config = dict(
    n_layer=13,
    experts_per_token=2,
    activation='swiglu',
    balance_loss=0.00896,
    balance_bias=False,
    lr_router=0.000753,
    n_head=4,
    vocab_size=4096,
    rope_fraction=1.0,
    attn_scale=0.125,
    tie_embeddings=False,
    parallel_block=False,
    optimizer='soap_variant',
    weight_decay=0.054,
    seq_len=1024,
)
Below are experts of layer 10 (counted from 0) of a mixture-of-experts language model. Rows are named router (the router's row for the expert), down (a neuron's output weights, with its number) and show model dimensions 0-223. Each number is 128 + 24 x the weight over its row's rms, rounded and kept within 0 to 255.
Before each expert's rows: a language model's description of what the expert responds to. This comes from a sample of Wikipedia text that the model never trained on.

# expert 12
What it handles: Line breaks ending items in dash lists and table rows, plus middle syllables of romanized names and words, such as Eun, Han, al, non.
router [123 110 132 129  97 123 103 135  89  92  82 152 137 139 135 136  92 130 130 146 130 110 120 131 139 156 184 160  92 117  91 124 116 120 123 146  99  94 106 114 103 157 126 144 120 115 155 137 140 117 141 140 125 139 168 158 126 134 110 119 115 124 158  92 106 167 109 103 153 124 114 121 147 135 132 165 141 152 162 146 145 128  98 143 169 132 134  70 120 131 178 121 163  82 125  86  99 141 113  80 115 162 123 154 131  98  77 126 160 151 113 124 137 162 143 107 118 115 112  83 110 105 100 140 106 111 124 141 119 115 149 104 112 147 132 160 123 140 120 155 101 129 132 155 110 131 135 130 109 169 134  98 179 109 120 122  82  90 138 111 146  98 125 131 155  96 194 107  98  97 119 156 128 114 124 117 116 105 174 147 138 176 141 144 156 163  97 116 112 114  95 118 129 156 134  92 155  85 136 104  79 117 147 137 117 135  64 106 155 142 189  87 121 121 132 128 145 127 124 152 125 126  95 145]
down1 [134 125  95 130  95 140 121 144  95 128 134 104 149 144 130 123 112 172 122 119 103 133 133 137 153 114 108 116 115 134 128 141 163 169 130 132 115 133 157  93 106 167 125  77  84 137 121 123 140 160 117 116 131 120  53 133 166  94 135 141 181 148 102  92 124 138 127 155 119 129 111 133 162 146 139 141 167 106 153 170  79 122 104 152  85 106 157 120 125 116 124 128 108 101  88 114 114 162 145 154 149 127 119 144 151 113 104 159 110 115 147 149 133 174  94 139 146 130 146 135 153 140 155 168 120 145 116 135  96 103 162 122 109 138 118 112 134 167 102 116  98  76 144 108 103 122 117 140 161 186 129 118  91 104 161 117 138 102 148 149 123 133 133 148 135 131  90 132 145 126 174 137 156 173  85 104  97 145 122 166 155  97 114 126 135 137 133 167 124  83 178 118 134 131 132 124 143 141 157 125  99 114 165 129 136 120 114 150 120  80 156 143 100 131  88 135 185 181 102 129 117 138 156 153]
down2 [167 119  87 137 101 164 132 126 150 126 159 159 164 137 106 147 166 130 143 107 144 121 144 107 110 173  99 111 113 135  89  79 121 114 117 157 156 136 106 122 150 111 134 107  73  93 121  87 137 167 119 129 127  75 118 149 108 138 129 161 124 155 125 177 133 156 102 132 146 120 133  96  66 123  99 124 116 114 211 155 115  71 128  80 134 120 143 101 127 105 124 112 118 142 147 119 136 114  95 134 114 131  77 132 123 127 120 134 138 104 129  89 108 125 134 126 131  97 134 107 140 146  86  90 111 139  93 102 139 166 137 146 115 116 101 144 144 143 103 112 156 125 139 168 155 150 143 116 133 119 130 143  95 136  99 165 120 114 133  93 154 121 118 117 104 130 151 126 155 136 158 141 119 121 145  82 143 112 142 167  69 130 155 104 169 188 145 134  92 149 139  98 134 147 145 106 124 138 117 122 147 111  99 111 100 135 121 148 116 158 140 139 163 107 116 165 112 169 114 135 148 125 143  78]
down3 [121 119 151 151  56 100 136 150 121 148 154  98  95 140 145 136 162 159 105  87 164 137 173 111 106 147 138 140 129 130 133 102 130  97 134 140  96 122 119 160 123 132 116 140 144 157 123 138 137 101 123 176 145 131 120 143 113 118 157 123 117 117 125  70 141 106 166 112 139  94 106 125 113 140 138 130  99 145 163 130 146 151  92 107  96 129 136  81 112 157 115 160 179 171 125 115 150 127 151 111 129 127 111 128 174 160 133 111 141  89 118 133 141  89 120 135 114 166  77 128  94 135 127 126 107 144 119  88  73 119 160  75 144 123 147  91 136 120 152 149 131 136 109  91 141 129 126 157 112 147 160 105 130 124 121 155 146 142 125 120 101 141  96  67  90 135 141 144 125 124 139 105 107 108 146 103 120 100  86 102 114 215 160 151 101 142 128 160 118 124 128 110 155 104  95 118 122 128 134 129 132 150 107 149 189 123 136 119 100 126 116 163  91 117 108 166  85 114 120 100 107 120 135 139]
down4 [146 134 131  90 135 122 116 153  99 147 162 115 121 127 147 106  65 140  95 143 144 110 135 157 141 108 107 146 103 159 107 181 133 114 155 148 162 133 121 131 102 123 120 161 168 122 130 141  92  50 185 126  86 107 149 155 118 114 142 152 137  93 122 174 134 161 153 140 122 116 151 137 114 160 146 140 102 132  95  94 118 121  81 117 102 129 119 132  93 155 107 103 100 150 137 136 159  85 167 100 173 145  91 116 159 125 117 102 120 128  83 125 121 114 126 118 118 136  74 177 146 131 107 149 122 126 117 144 109 152 122  95 103 118 155  96 152 114 128 130  95 112  91 111 129 133 113 106 140 108 100 134 103 152 115 144 129 132  95 184 119  72 161 122 114 131 128 121 140 127 111  83 154 178 108 115  93 122 113 125  99 166 135  96 172 163 152 129 117 111 132 120 146 147 111 126 121  84 126 111  89 133 140 126 136 138 107  96 138 128 151 148 163 159  97 148 139 121 133 110 130 163 126 101]
down5 [145 119 127 111  66 141 145 148 121 112 105  97 129  95 142 162 118 144 173 137 155 141 146 129 148 145 104  68 127 152 157 128 151 120 137 125 143 156 110 141 138 154 118 123 113 144 122 144 105  92 104 127 127 156 131 155 144 128 166 164 134 131  69 142 140 160 144  84 155 109 160 117 139 108 128 127 108 138 145 114 136  96 136 107 116 166 135  94 186 137 164 120 108 143 115 112 105 146 102 158 148 162 150 110 123 173 105 132 111 123 159 123 139 146 111 143 100 106 132 108 149 133 121  91  84 128 119 139 126 124 127 123 157 119 143 120 141 125 138 135 105 153 149 133 137  93 118 104 109 118 105 128 138 152 126 124  33 103 127 160 134 146 119 100 131  94 152 117 138  97 158 118 181 155  94 145 133 126 133 143 138 118 130 198 182 127 108 177 201 141 176 143 142 149 145 111 168 142 157 107  99 137 111 174 132  97 104 161 159 151 146 126 121 122 150 102 124 121 128 143 152 152  99 118]
down6 [109 150  61 158 138 125 134 155 110 142  98 104 204 153 115 130 114 150 177 103 132 154 135 135 162 167 120 129 128 123 153 167  91 132 170 129 158 132 111  83  93  97 131 119 130 143 133 170 166 111 101 154 133 115 115 140 160 156 160  93 120 140 176 118 111 130 150 133 125  90 134 155 154 109 156 170 129 107 130 117 137 128 140  91 131 122 100 138 143 153 127 157 129  83 140 131 105 151 132 145 141 125 153 142 121 163  94 173 114 120 142 118 189 133 112 126 116  94 142  93 148 142 111 138 140 118 130 177 148 140  92 135 105 109 130  90 143 122 131 110 153 164 114 107 102  95 123 153 158 152 149 138 144 118 107 151  99 109 113 155 147 157 101  95 174 169 144  90 111 149 142 150 172  98 105 125 133  91 117 110 158 115 100 111 116 132  94 139 152 130 140 101 145 116  75 133 108  84 138  98 127 122 125 137 102 125 110 125 126 134 114 135 100 133 125 136 101  86 169 113 101 111  93 115]
down7 [ 87 138 128 134 109 133 141 134  77 109 161 123  84 154 116 119 130 134 149  94 132 113 131 123 106 151 110 109 151 126 153 102 106 150 129 140  94  98 129 166 117 115 140 137 116 116 127 147 139 145 117  78 150 112 114 110 106 104 102 171 117  91  80 198 110  98 151 113 107 111 154 138 110 111 116 166 123 112 156 157 130 159 133 150 145 139 117 107 117 163 142 104 119 115 134 154 150 169 129 136 104 118  69  78 127 123  85 160 132 103 140 110 123 129 157 144 148 145 183 106 116 137 158 109 137 113 124 115  52  89 134 172 134 141 158 108 122 101 141 103 137 147 127 137 170 116 134 124  93  85 153 129 102 146  95 143 100 144 134 132 137 108 122 104 153 162 148 121 117 116 133  95 120 146 152 121  98 125 162  99 134  95 175 117 128 132 120 111 176 112 169  84 134 111 164 101 122 110 134 164  88 137 118  85 118 160 167 161 126 140 117 130 130 113 158  94 138 149  94 128 124 168 142 104]
down8 [133 103 113  98 139 142 106 129 134  99 118 121 140 108 106 163  85 174 157 157 159 123 138 166 126 151 117 119 128 113 101 158 107 144 183 114 135 144 148 136 138 106 107 119 136 162 129 111 137 119  77 132 137 102 126 135 116 152  91 135 115  95 166 126 145 119 162 111 129 102 132 119 133 142 124  93 143 108 162 137 149 115 154 155 168 104 100  93 108 156 165 138  80 128 101 163 128 152 135 122 128 100 120 116 161  81 170 154 128 167 150 145  88 108  88  95 165  94 135 135 149 140 100 130 125 149 121 102 141 126 170 108 118 106 119 123 130 149 132 139 107  93 146 142 101  80 123 138 116 141 148 158 128 106 172 123 120 142  78 155  97 110 118 112 115 133 166  71 156 128  97 148 166 107 100 137  98 167 149  74  90 140 114 116  98 106  98 103  92  70  91 145 110 107 129 153 162 143 132 165 101 150 125 134 119 144 135 120 108 129 133  94 117  95 102 132 145 120 111  73 130 133 134 143]
down9 [162 144 122 126 154 123 165 144  98 143 133 103 116 123 156 108  96 117 102 138 117 134 144 137  84 136 175 164 125  71 133 126 170 112 144 158 141 141 138 102 172 112 114 154 131 124 109 150 124 110 130 148 177 167 119 153 148 140 139 174 153 112  97 153 140 102 105 137  99 168 138 170 143 142 107 115 113 145 137 119 133 128 136 101 127 141 147 137 127 163  80 118 148 133 148 115 145 129 132 151 143 140 107 129 173 147 125 118 100 118 130 124 172 155  96 166 100 122 144 161 152 130 168 143 130 127  79 156 118 123 113 148 145 102  93 148 107 108 131 170 134 114 137 118  98 186 162 108 101 147 194 165 125 110 114  95 132 128 111 138 148 106  96  96 102 159 125 152  94 126 133 127 132 116 111 134 129 106 156 121  76 136 131 158 158 131 150 134  75 130 114 147 134 116 139 123 106 174 148  91 164 105 135  97 103 114 143 128 104 175 125 101 188 176 149 114  96 132 120 127  77 151 123 130]
down10 [149 141 142 164  79 137 120  98 100 139 125 122 116 121 102 181 141 134  78 126  95 107  93 112 103 160 134 120 107 163 120 155 117 118  98 105 135  82 163 133 125 191 122 117 170 148 150 148 111 144 118 138 128 139 119  99 200 134 105 143  83 152 133 155 147 115 123 132 153  85 116 125 151 131 127 101 102 114 157 113  94  92 149 130 180 142 148 107 159 134 138 130 136 152 106 120 119 114 122 121 180 135 147 140 122  92 145 120 118 108 136 103 168 150 148 149 171 113 140 123 129 122 117 166 138 117 141  84 138 115 142 114 144 155 100 141 150 120 148 132 148 146 108 103 125 135  80 114 103 156 147 106 121 147 131 150 111 125 111 133 132 146 139 155 145 114 110 122 179 133 173  80 132 185  82  90 139 111 148 136 161 160 123 136 105 106 117 116  88 122 122 128 151 163 127 125 152 148  88 115 139 141 121 128  64 164  91 123 110 120 136 129 153 163 155 108 151 113 135 149 165  71 113 116]
down11 [111  85 125 139  98 102 119 117 127 114 108 136 109 108 107  99 149 153  92 130 152 142  85 140 118 140 130 138 132 123 140  96  99 124 103 107 116 112 113 148 149 149  97  93 136 157 109  85 135 104 112 133  89 161 130 111 147  99 141 148 117 178 140 122 100 177 134 157 119  86 134 107 135  92 132 125 174 146 107 149 126 110  84 116 101 131 105 142 102 100 143 100 151 109 112 101 117 133 103  50 107 120 152 130 146 142 132 111 103 129 154 123 142 113  91  85 136 145 147 134  95 117 102 125  96 105 136 118 148  97 112 135 124 127 110 113 121 140  94 211 160 144  96 118 114 137 130 127 133  92 101  93 163 157 137 159 143 154 138 174 149  90 176 114 113 143 144 108 125  92 121 117 120 138  87 145 132 142 171 116 158 143 111 130 187  99  86 111 108 100  95 123 113 132 122 113 115  96 157 117 111 109  82  98 131 121 138 111 108 110 103 144 124 144 116 168 126 150  98  91 148 117 150  80]
down12 [168 156 117  99 142 143 148 145 119 137 121 138 115 121 147  86 131 123 171 140 131 135 181 132 151 117 118 170 146 130 131 126 118  97 141 131 140 116 114 128 125 126 138 115 134  94 106 132 122 142 125 111 150  97 120 139 136 132 127 120 137  83 142 186 106 142 137  88 112 166 116 120 117  82 153 112  98 156 114 114 150 115 130 105 114 138 152  90 115 155 109 146 110 171 132 158 140  56 154 128 110 114 109 145 106 126 164 143  95 157 158 159  61 118 134 108 130 106  93 123 146 137 141 134 108 138 110 106 109 103 126 110 123 113 122 162 132 147 112 111 148 109 132 158 131 120  45 141 126 134 145 132  96  77 134  88 130 154 109 126 110 100 121 115  79 116 157 130 141 106 136 123 116 138 153  52 118 152 148 146 143  87 130 136 139  83 155 103 111 118 150 131 145 138 108 101 136  89 102 138  95 114  81  97 138 134 147 147 136 123  41 113 157 159 101  87 129  95 143 151 127 125 109 152]
down13 [ 99 118 131 113 118 117 134  89 158 133 128 118 126 131 118 164 133 122 149 124 176 126 139 121 130 165 160 111 150  89 102 152 129 159 107  98 112 116 122 155 148 130 103  92  99 139 129 153 135 116 123 138 134 156 121 121 122 165 145 127 122 107 154 111 186 145 131 116 150 128 113 135 156 142 146 119 111 124 117 112 134 187 135 148 123 147 145 138 207 147 149 133 165 132 155 136 102 101 120 122 102  84 131 121 156 113 100 108 131 137 184 157 143 128 141 132 109 148 102 186 139 120 153 163 113  98 121 104 120 135 123 157 154 121 132 133 176 160 104 148 106 145 116 143 150 160 111 128 141  74 116 107 163 134 139  97 156 131 132 179 142 110 134 119 159 153 177 150 131  83  94 129 133 161 114 127 109 159 128  72 150 131 122 120 125 132 160 118 132 192 173  55 115 109 137 125 124 116 124  80 148 139  89 101 112 136  67  96 135 148 104 130 115  89 159 139 108 138 120  99 116 140 106 138]
down14 [124 146 117 104  88 133 102 121 135 111 161 154 111 130 156 131 115 137 147 167 128 139  93 176 109 116 116 120 141  95 138 129 120 117  88 133 152 153  66 124 142 149  94 117 103  99 114 155 111 114 121 146 127 140 131 146 166  83 116 129 132 100 118 116 128 139  91 126  90 148 132 165 164 150  69 146 136 151 123 153 142 107 112 153  81 126 116 157 146 157 125 107 103 123 133 125 116 118 125 125 115 141 119 171 145 163 124  90 116 100 162 131 147 101 156 143 145 166 125 129 158 126 154 125 151 107 125  91 107 123 102 112 127 129  92 100 117 128 130 113 154  98 140 159 123 144 151 137 176 141 156 120 134 132 133 162 116 149 111 125 113 147 157 154  94 168 138 126 134 202 122 175 109 173  89 118 157 121 140 134  81 129 149 126 141 186 149 180 107 133 118 151 100 133 167  94 156 103 138 139 130 115 145 134 107 109 118 132 133 166 136  75 177 145 143 100 122 120 122 100  59 101 149 157]
down15 [132 102 154 148 113  63 114 152 166  70 113 114 162 114 115  94 101 108 125  79 152 138 161 131 102 123  79 146 110 141 138  53 143 120 132 163 148 106  84 121 111 130 145 124 178 139 115 151 106 131 113 106 155 101 131 143 103 151 173 122 110 141  99 132 113 150  74 137  93 124 141 125 123 127 118 124 106 171 141 125 114 109 115 130 138 147 118 161 116 147 169 113 137 129 132  85 113 138  99 118 175 111 130  90 160  95 115 143 112 107 141 116 196 137 169 142 118 109 146 118 100 143 129 119  93 120  94 145 108 171 152 138 146 131 152 149 104 137 126 145 140 101 133 122 100 109 152 188 140 148 136 166 159  86 161 152 149 141 108 114 123 102 149  94 121 137 102 134 139 165 112 108 163 114 129 162 108 131 149 141 138  97 142 165 134 125 125 125 165 114 121 129 116 137 114 139 119 114 133 128  71 127 114 133  86 144  84 117 119 122 122 106 105 149 147 164 112 125 100 147 144  81  94 120]
down16 [126 117 109 127 121 186 152 149 124  79 109 102 132 105 138 129  96 124 110 133 143 121 127  91 121 104 158 122 143 125  95  99  96 114  99 142 138 176 130  70  98 152 146 125 170 130  96  80 144 125 143 127 105 151 110  96 106 137 122 128 112 178  78 102 108 129 118 115 117 110 131 124 168 123 157 102 155  92 121 122 128 123 116 133 107 154 146 112 154 122 123 110 154 169 141 139 105 120  46 108 113 126 134 121 144 130  93  93 121 104 123 137 106 136 119 127 133 121 121 120 108 111 163 125 144 165 141 148 131 132 130 112 142 124 177 131 130 110 135  86  67 125 117 114 155  98  68  39 140 152 178  84 128 113 172 130 124  95 132  67 135 138 134 123 150 169 140 122 157 134 115 128 130 124 109 120 109 115 139 149 125 111 150  89 136 138 110 145 128 134 111  70 142 132  91 116 129  74 116 161 122 127 169 143 117 158 112 107 123 149 150 127 104 130 165 109 133 150 106 110 120 125 131 126]
down17 [171 130  94 136 102 118 120 162 100 110 105 142 131 142 132 171 134 114 117  89 125 145 108 131 146 130 181  95 139 118 158 136 106 147  82 112 113 131 122 106 120 107 142 152 169 159 152 121 143 130 115 138 125 144 194 145 145 159 101 125 182 143 137 113 163 156 153 121  97 104 140 122 126 144 151  89 108  90 109 185  95 118 143 125 104 134 114 133 123 154 145  98 136 152 129 154 158 109 120 164 135 104  71 186 133 100 142 135 129 150 149 132 124 119 110 141 186 159 161 116 143 127  86 120 127  99 130 144  98 139 103 148 101 100 143 156 133 101 151 104 125 127 115 145 129 163 122 115 107  86 111 144 132  69  72 163 127 111 157 181 120 101 139  98  95 109 124 135 141 131 144  99 131 111 134  93 142 109 142 162 130  90 133  77 137 110 134 101 164 151  81 130 148 115 116 129 132 146 134 120  98 148 142 120 173 131 141 125 159  94 144 105 111 129 136 154 105 150 170 137 134 122 165 109]
down18 [126 133  99 150 120  77 129 163 119 159 146  69  91 144 102 111  93 121 144 139 190 154 125 105 144 131 127 123 105 125 131 161 147 149  92 133 106 143 135 156 119 125 122  91 112 147  86 153  98 156 189 134 107 125 141 129 160 141 135 102 125 130  94 115 145 116 125 123 145 145 141 111 140 133 166 177  85 141 170 130 128  87  95 122 127 175 155 117 127 144 122 135 130 115 174 149 183 114 122 100 151 111 105 118 140 198 164 113 130 150  80 119 152 120 115 163 128  88 106 126 140 117  96 112 140 125 109 117 100 129 128 158 130 179 128 126 136 155 124 115 132 160 145 146 145 108 133 167 117 105 106 147 151 142 134 144 143 174 124  98 159 115 102 135 109 131 171 147 142 117 129 133 121 148 116 148 103 149 107 114 170 136 126  85  82 124 173 125 105 108 129 127  72 110  82 125 148 116 146 125  94 124  84 128  93 118 102 136 120 141 149 119 152 124  93 138 171 108 146  88 127  94 130 116]
down19 [ 94 140 143  94 142 116 126 119 140 132 120 120 154 136  83 179 100 141  81 139  98 137 146 150 125 108 137 143 151 113 128 101 143 113 127 109 126 110  86 108  94 160 107 122 137 164 143 125  88 101  75  95 118 165 100  95 120 159 144 142 147 133 109 167 112 112 147 134 120  89 123 130  78 132 167  99 111 173 126 119  88 123 150 125 105 125 123 140 146  96 103 156 176 101 138 120 111 136 137 122 161 138  88  87 150  89 104 109 131 133 129 130 107  97 145 165  91 141 136 107  90 111  80 167 165 107 197 126 126 151 110 155 143 131 124 131  84 125 106  84 111 126 142 125  96 127 144 132 113 135 150  76 146 132 140 114 166 141 131 179 141 150 105 132 161 105 144 133 115 128 114 166 124 130 121 114 125 125  94 131 152 138 126 130 108 114 132 174 142 165 120 139 153 109  64 124  96 134 115 130 108 103 163 154 154 125 151 150  98 163 102 140 158 137 115 102 169 149 142 156 140 121 116  89]
down20 [137  95  92 133  93  89 115 131 134 102 172 114 154  75 127 133 132 136 122 149 137  84 138 120  99 105 129 115 116 208 158 139 129 163 106 166 143 143 159 114 108 130 138 169 113 112 121 156 136 147 112 128 175 157 140 123 115 133 138 105 108 124 129 171  96 101  96 133 116 123 108  92 124 101 134 122 123 122 115 109 142  96 143 144 106 116  92 119 134 120 120  98 129 125  90 130 127 115 146 157 160 153 142  91  98 106 138 173  98 132 119 119  80 133 108  97 137 154 129 111 168 177 121  88 136 137 132 125 102 156 145 146 143 156 145 125 124 125 111 144 152  76 157 111 103  73  96  94  96 122 158 145 144 177 120 116 127 119 155 166 153 119 153 142 118 124 140 100 113 160 121 122 114 127 101 157 162 166  64 119 124  93 158  98 140 142 107 103  80 119 141 144 144 141 127 126 136 133 152 107 180 106 127  70 130 147  94 147  80  87 119 131 125 131 131 115 157 142 127 126 125 166 140 111]
down21 [114 125 155 143 137 122 118 113 175 120 169  79  88 119 166 143 175 169 131 104 180 117 137 179 138 122 114 145 126 155 130 109 119 158 149 156 105 166 113 128 131  73  85 116 126 147 105 134 113 113 106 123 111 133  98 166  77 147 144 123 130 141 157 117 109 121 140 126 122 108 140 147 161 142 149  80 131 101 154 119 131 162 169 135 136 124 105 144 139 121 151 133 126 105 116  83 149 104 135 122 121 145 154 147 134 163 146 117  87 111  93 132 119 140 107 101 133  87 109 143 142 142 156 108 122 172 127 144  84 138 125 146 117  77 147  82 163 137 169 182 108 132 116 122 117  94 117 113 140 124 146 136 106 164 110 128 140 133 154 144 121 107 110 138 145 130  65 137 133 168 145 112 121 177 133 119 162  41  99 110 118 121 101  72 144 138 120 146 174 126 120 146 127 137 157 164 152 132 133 116 103 115 109 103 140 150 138 113 145 123 143 119 156 147 116 135 129 129 107 117 123 143  70 123]
down22 [139 139 123 139 139 168 119 147 175 155 144 129 139 140 133 139 161 110 171 129 143 128 100  88 131 112 117 147 101 135 108 116 102 177 115 136 106 134 117 139 148 124 155 126 148 107 134 144 137  87 112  97 153 136 128 145 175 102 174 116 124 151 119 158 119 121 128 162 102 149 141 162 117 119 142 147 165  96  81 109  73 117 149 149 127 106 182 147 179 118 142 102 133  97 143 106 122 145 118 134 142  81 116 108 102 132 116 108 141 135 181 107 137  72 126 163 125  77 109 136  82  86 139 129 116 101 148 147 146 123 133  78 111 158 112 140  99 142  97 140 117 137 120 107 164 140  93 137 146 114 146 148 141 146  96 119 143 116  99 127 118 129 106 104 110 110 135 115 118 152 144  80 102 187 113 114 169 185 165 117 103 155 145 111 102 158 179  99 126 128 155 112 144 121 107 177 132 141 156 158 140 131 125 123 137  94 117 158 109 111  86 126 132 120 128 130 120 107 113 138  94 158 129  70]
down23 [129 117  94 147 118 165 167 136 114 158 131 156 134 127 126  82 147 169 174 133 138 158 110 156 133 121 161 133 124 129 148 123 155 128 115 153 157 124 143 164  90 103 175 149 100 159 130  95 139 162 153 116 115 134 120 132 154  86 124 153 135 131 100 132 185 127 136 130 111 124 142 115 133 104 135 146  96 121 106 120 145  97 131 126 112 185  99 152 155 139 133 122 126  86 138 117 112 151 171 127 136 149 181  78 136 108 149 159 153  90 135 153 202 122 102 112  94 109 108 108 143 105 122 131 128 133 124 104 165 184 135 124 134 155 150 125  90 122 155  78 119 182 143 122 132 111 102 128  98 109 123 107  98 138 122 127 133 111 147 138 104 161 135 122 162 115 121 118 102 117 180 107 152 119 108 127 163 125 142  97 171 101 158 102 155 117 132 108 130 121 135 160 120 115 136 117 119 140 143  82 175 151 175 120  67 173 111 158 105 124 134 110 158 118 112 113 131 132 139 148 117 143 104 168]
down24 [126 137 159 138 154 120  98 128 115 137 155  92 116 147 155 115 146 110  81 140  87 166 169 113 105  98 156 154 165 129 111 143 162 127 126  95  99 112 152 116 123 122 129 106 116 143 120 102 151 148 110 139 125 168 164 170 141 135 143 113 188 146 144 122 126 128 121 151  99 153 169 180 114 144  72 113 163 168 126 112 122 124 110 161 126 145 113 134 107 147 150 134 134 106 141 138 181 133 117 152 107 117 108 170 112 133 131 176 138 117 147 157 163 129 111 142 115 158  83  97 121 132 147 104 121 141 127 114  66 183 123 137 117 130  99 138 155 112 145 164 112 144 138 137 125 108 138  92 114 117 105 110  88 161 125 147 147 118 133  75 140 166 147 128 113 107 128 145 159 163 142 103 150 118 118 163 139 160  83 157 125 164  97  94 104  90 110  84 156 119 138 113  90 107 135 155 129 120 138 155 130 121 101 113 100 129  85 140 138 114 162 128 123 123 111  69 109 156 164 107 149 127 165 133]
down25 [114 132 118  86 135 124 109 100 145 118 109 130 102 118 124 152 134  95 146 112 156 132 103 142  82 134 128 155 167 126 117 148  94 153 134 159 102 124 125 161 173 112 127 156  95 101 175 145 139 112 125 105 126 152  80 110 150 142 127 163 158 142 124 133 121 127 136 158 119 144 119 103  95  85 145 126 140 145 121 127 116 183 136 133 142 134 133 124 112 147 123 126 133 114 146 121 121 141  74  89  88 137 120 118 128 134 144 151 165 131 110 151 167 103  96 176 136 134 130 113 139 112 151  91 106 152 120 113 175 184 128 149 121 128 142 151 148 105 126 110 141 105 134 138  40 131 131  92 114 151 130 166 109 137  73 117 155 149 166 188 156 101 154 100 106 175 124 126 161 107 114 134 109 133  86 161 109 113 149 142 139 129 104  92 151 120 122 184 134 148  85 144 125 136 138 123 140 118 153 151 156 122 159 125 111 113 179  60 177 129 129 131 132 158 144 129 141 152 103 147 122 113 133 148]
down26 [162 164  81 112 102 148 115 106 167 125 152 159 136 115 145 139 124 158 127 164 102 114 124 171  47 142 119 155 134 110 118 155 131 108 154 119 148 107 133 130 129 154  73 114 130 132 157 117 125 109 111  70 100 151 132  99 168 112 108  91  88 143 135 102 141 131 117 148 161 147 101 111  80 145 113 107 125  99 140  73 133 148 148 113 169  87 117 134 132 106 165 123 121 123 119 171 166 102 136 127 116 108 142 109 108  90  91 126 159 139 146 118 113 169  91 171 132 122 102 145  99 150 115 124 139 124 141 137  89 111 118 106 178 122 150 156  84 135 124 117 148 127 111 115 160 162 130 141 107 128 162 155 102 135 134 107 132 142 159 116 164 172 100 111  99  88 121 110 117  99 159  89 137 116 117 146 130 126  91 109 124 147  97 101 151 146 119  97 173 135 170 103 116 173 107 120 116 131 182  97 111 122 101 145 127 144 144 139 110 123 116 112 157 118 138 134 149 131 137  99 104 141 105 127]
down27 [114 111 127 161  85 103 110 134 129 114 130 139 130 129 115 100 116 137 124 121 109 127 151 116 141 146 151 141 129 140  95 141 146 125 138 109 121  92 117 140 148 145  93 107  76  83 110 123 180 160 102 165 151 129 119 133 139 142 167 126 118 104 140 142 107 100 107 114 143 134 114 134 144 122 130 139 146 105 153 100 124 125 153 115 167 117 156 167 114 152 124 148 153 133 144 166 152 161  93  82  74 166 167  85 134  95 118 132 140 141 146 132 137 146 128 157 153 136 135  89 127 133 102 155 147 158 115 156 126 130 113 111  71 128  75 107  83 129 102  97 108 162 184 142 127 163 140 119 110 124  88 155 137 118 144 162 150 102 162 195  84 105 113 159 122 122 149 130  92 155 141 134 125 134 170 138 149 147 136 147 129 136 138 123 117 133 151  58 144 118 120  79 155 127 147 149 178 124 117 142 111 114  98  81 133 124 123  78  96  57 154 135 152 117 129 145 131 121 138 123 116 149 128 118]
down28 [165 117 135 134 131 180 165 128  80 167 104 158 161 137 106 155 114 130 125  87 141 147 141 106  99 118 121 153 115 120 131 140 127 151 158 121  84 112 143 107  68 144 160 166 137 135 102  86 123 124 153 130 154 150 154 126 133 147 151 129  92 134 116  89 122 129 129 130 153 146 118 137 151 152 106  95 143 153  98 143 186  97 134 102 105 119 145 123 134 141 120 126 111 130 120 114 135 133 150 112 109 136 133 152  99 105  99 127 160  95 137 113 119 134 145 103 131 162 152 111 150 144 112 122 112 114 146 108 152 174 154 130 156 141 116 123 130  64 109 114 124 169 127 140 118  89 125 122 110  84 100 138 121 150 126 113 127 107 131 136 142 152 132 100 100  70 106 102 165  87 119 105 154 107 122 182 109 186 156 149 124 104 142  84  96 129 102 115 131 114 146 141 134 124 132 138  90 106 127 140 146 100 144  88 124  60 146 109 103  86 109 180 122  84 195 130 145 143 122  93 142 134 126 141]
down29 [152 118 124 108 102 135  72 131 127 105 122 142 152  82  94 115  98 143 144 168 130 120 103 150 130 115 151 130 122 110 116 121 119 127 116 183 152 116 125 178  95 155 173 135 132 150 104 126 119 134 131  99 122 139 143 116  88 135 105  95  50 139 101 130 142 124 119 161 148 123 160 147 107 162 118 160  99 114 128 114 119 112 124 155  78 139  85 128 139 110 166 136 119 108 165  89  86 138 155 123 126 122 173 153 118 156  82 133 158 131 149 162 123 121 152 101 102 167 108 147 116  93 169 120 153 140 151 118 108 154 149 111 135 113  96 123  94 149 157  97 161 105 133 159 161 150 116 154  98 138 131 117 155 118 168 112 108 123  83 105 109 113 100  86 152 151 125 134 162 115 123  94 147 123 126 116 148 150 119 107 165  89 124 127 114 123 139 151 152 132 105  78  90 164 126 176 131  90 134 102 136 137 146 159 104 130 134 120 146 136 123 118  94 101 109 104 143 118 120 100  85 102 146  86]
down30 [108 117 121 161 122 124  74 114 129 160 130 121 122 134 129 125 160 167 159 136 142 142 147 147  98  92 162 169 169  98 120 157 106  88 126 126 149 122 137 140 154 144 125 137 149 136 116 102 123 107 144 105  86 141 135 146 122 157 116 142 175 126 166 118 111 154 119 115  91 123 144 117 129 108  71 146 136 124  96 179 152  81 113 183 129  93 164 129 143 118 153 145 125 151 140 162 140 119 167 131 134 121 132 116 174 138 123 112 128 122 108 108 125 109 139 131 157 187 121 125 115 123 100 103  91 165 129  86  97 114 116  88 156 109 129 140 104  98 118 141 166 141 119 126 134 130  80  83 129 146 128  97 105 128 151 113 125 151 163 147 165 127 170 138  96 158 116 138 150 115 107 110 142 125 124 139 101 108 132 131 126 186  68  77 109  78 157 108 128 113  94 135 149 144 162 138 115  92 126 103 138 155 143  97 160 168 154 106 144 152 108 168 143 119 105  86  95 120 119 115 143 126 154 122]
down31 [189 121 139 167 143 138 135 101 186  94 158 159 131 148 167 115 152 138 169 114 144 122 129 119 157 169 149 146 151 121 136 142 109 131 138  79 135 119 150 157 131 157  93  91 108 105  89 112 126 108  97 148 133 165 163 152 102 112 109 111 110 169 165 144 130 129 120 138 105 145  55 126  93 104  76 110  95 137 140 122 138 153 132 152 133 139 160 135 116 122  89 104 147 131 110 121 154 137 122 161 128 126 101  98 128 127 160  92 128 104 141 149 147 120 149 137 167 146  91 121 117 120 150 135 113 115 128 105 110 174 107 116 142 200 104 153 136 145 132 166 139 103 103 101 123 135 108 124 124 139 112 115  80 101 104 122 164 165 188 111 156 132 129  81 119  90 111 164  76 148 168 114 140 127  88 145 101 107 163 120 132 101 150 147 147 122 126 111 141 122 111 167 131 130 136 109 149 125 104 108 154 151 154 139 138 147 109 113 124 105 153 134 124 164 131 128 119 124 124 131 137 145 175 153]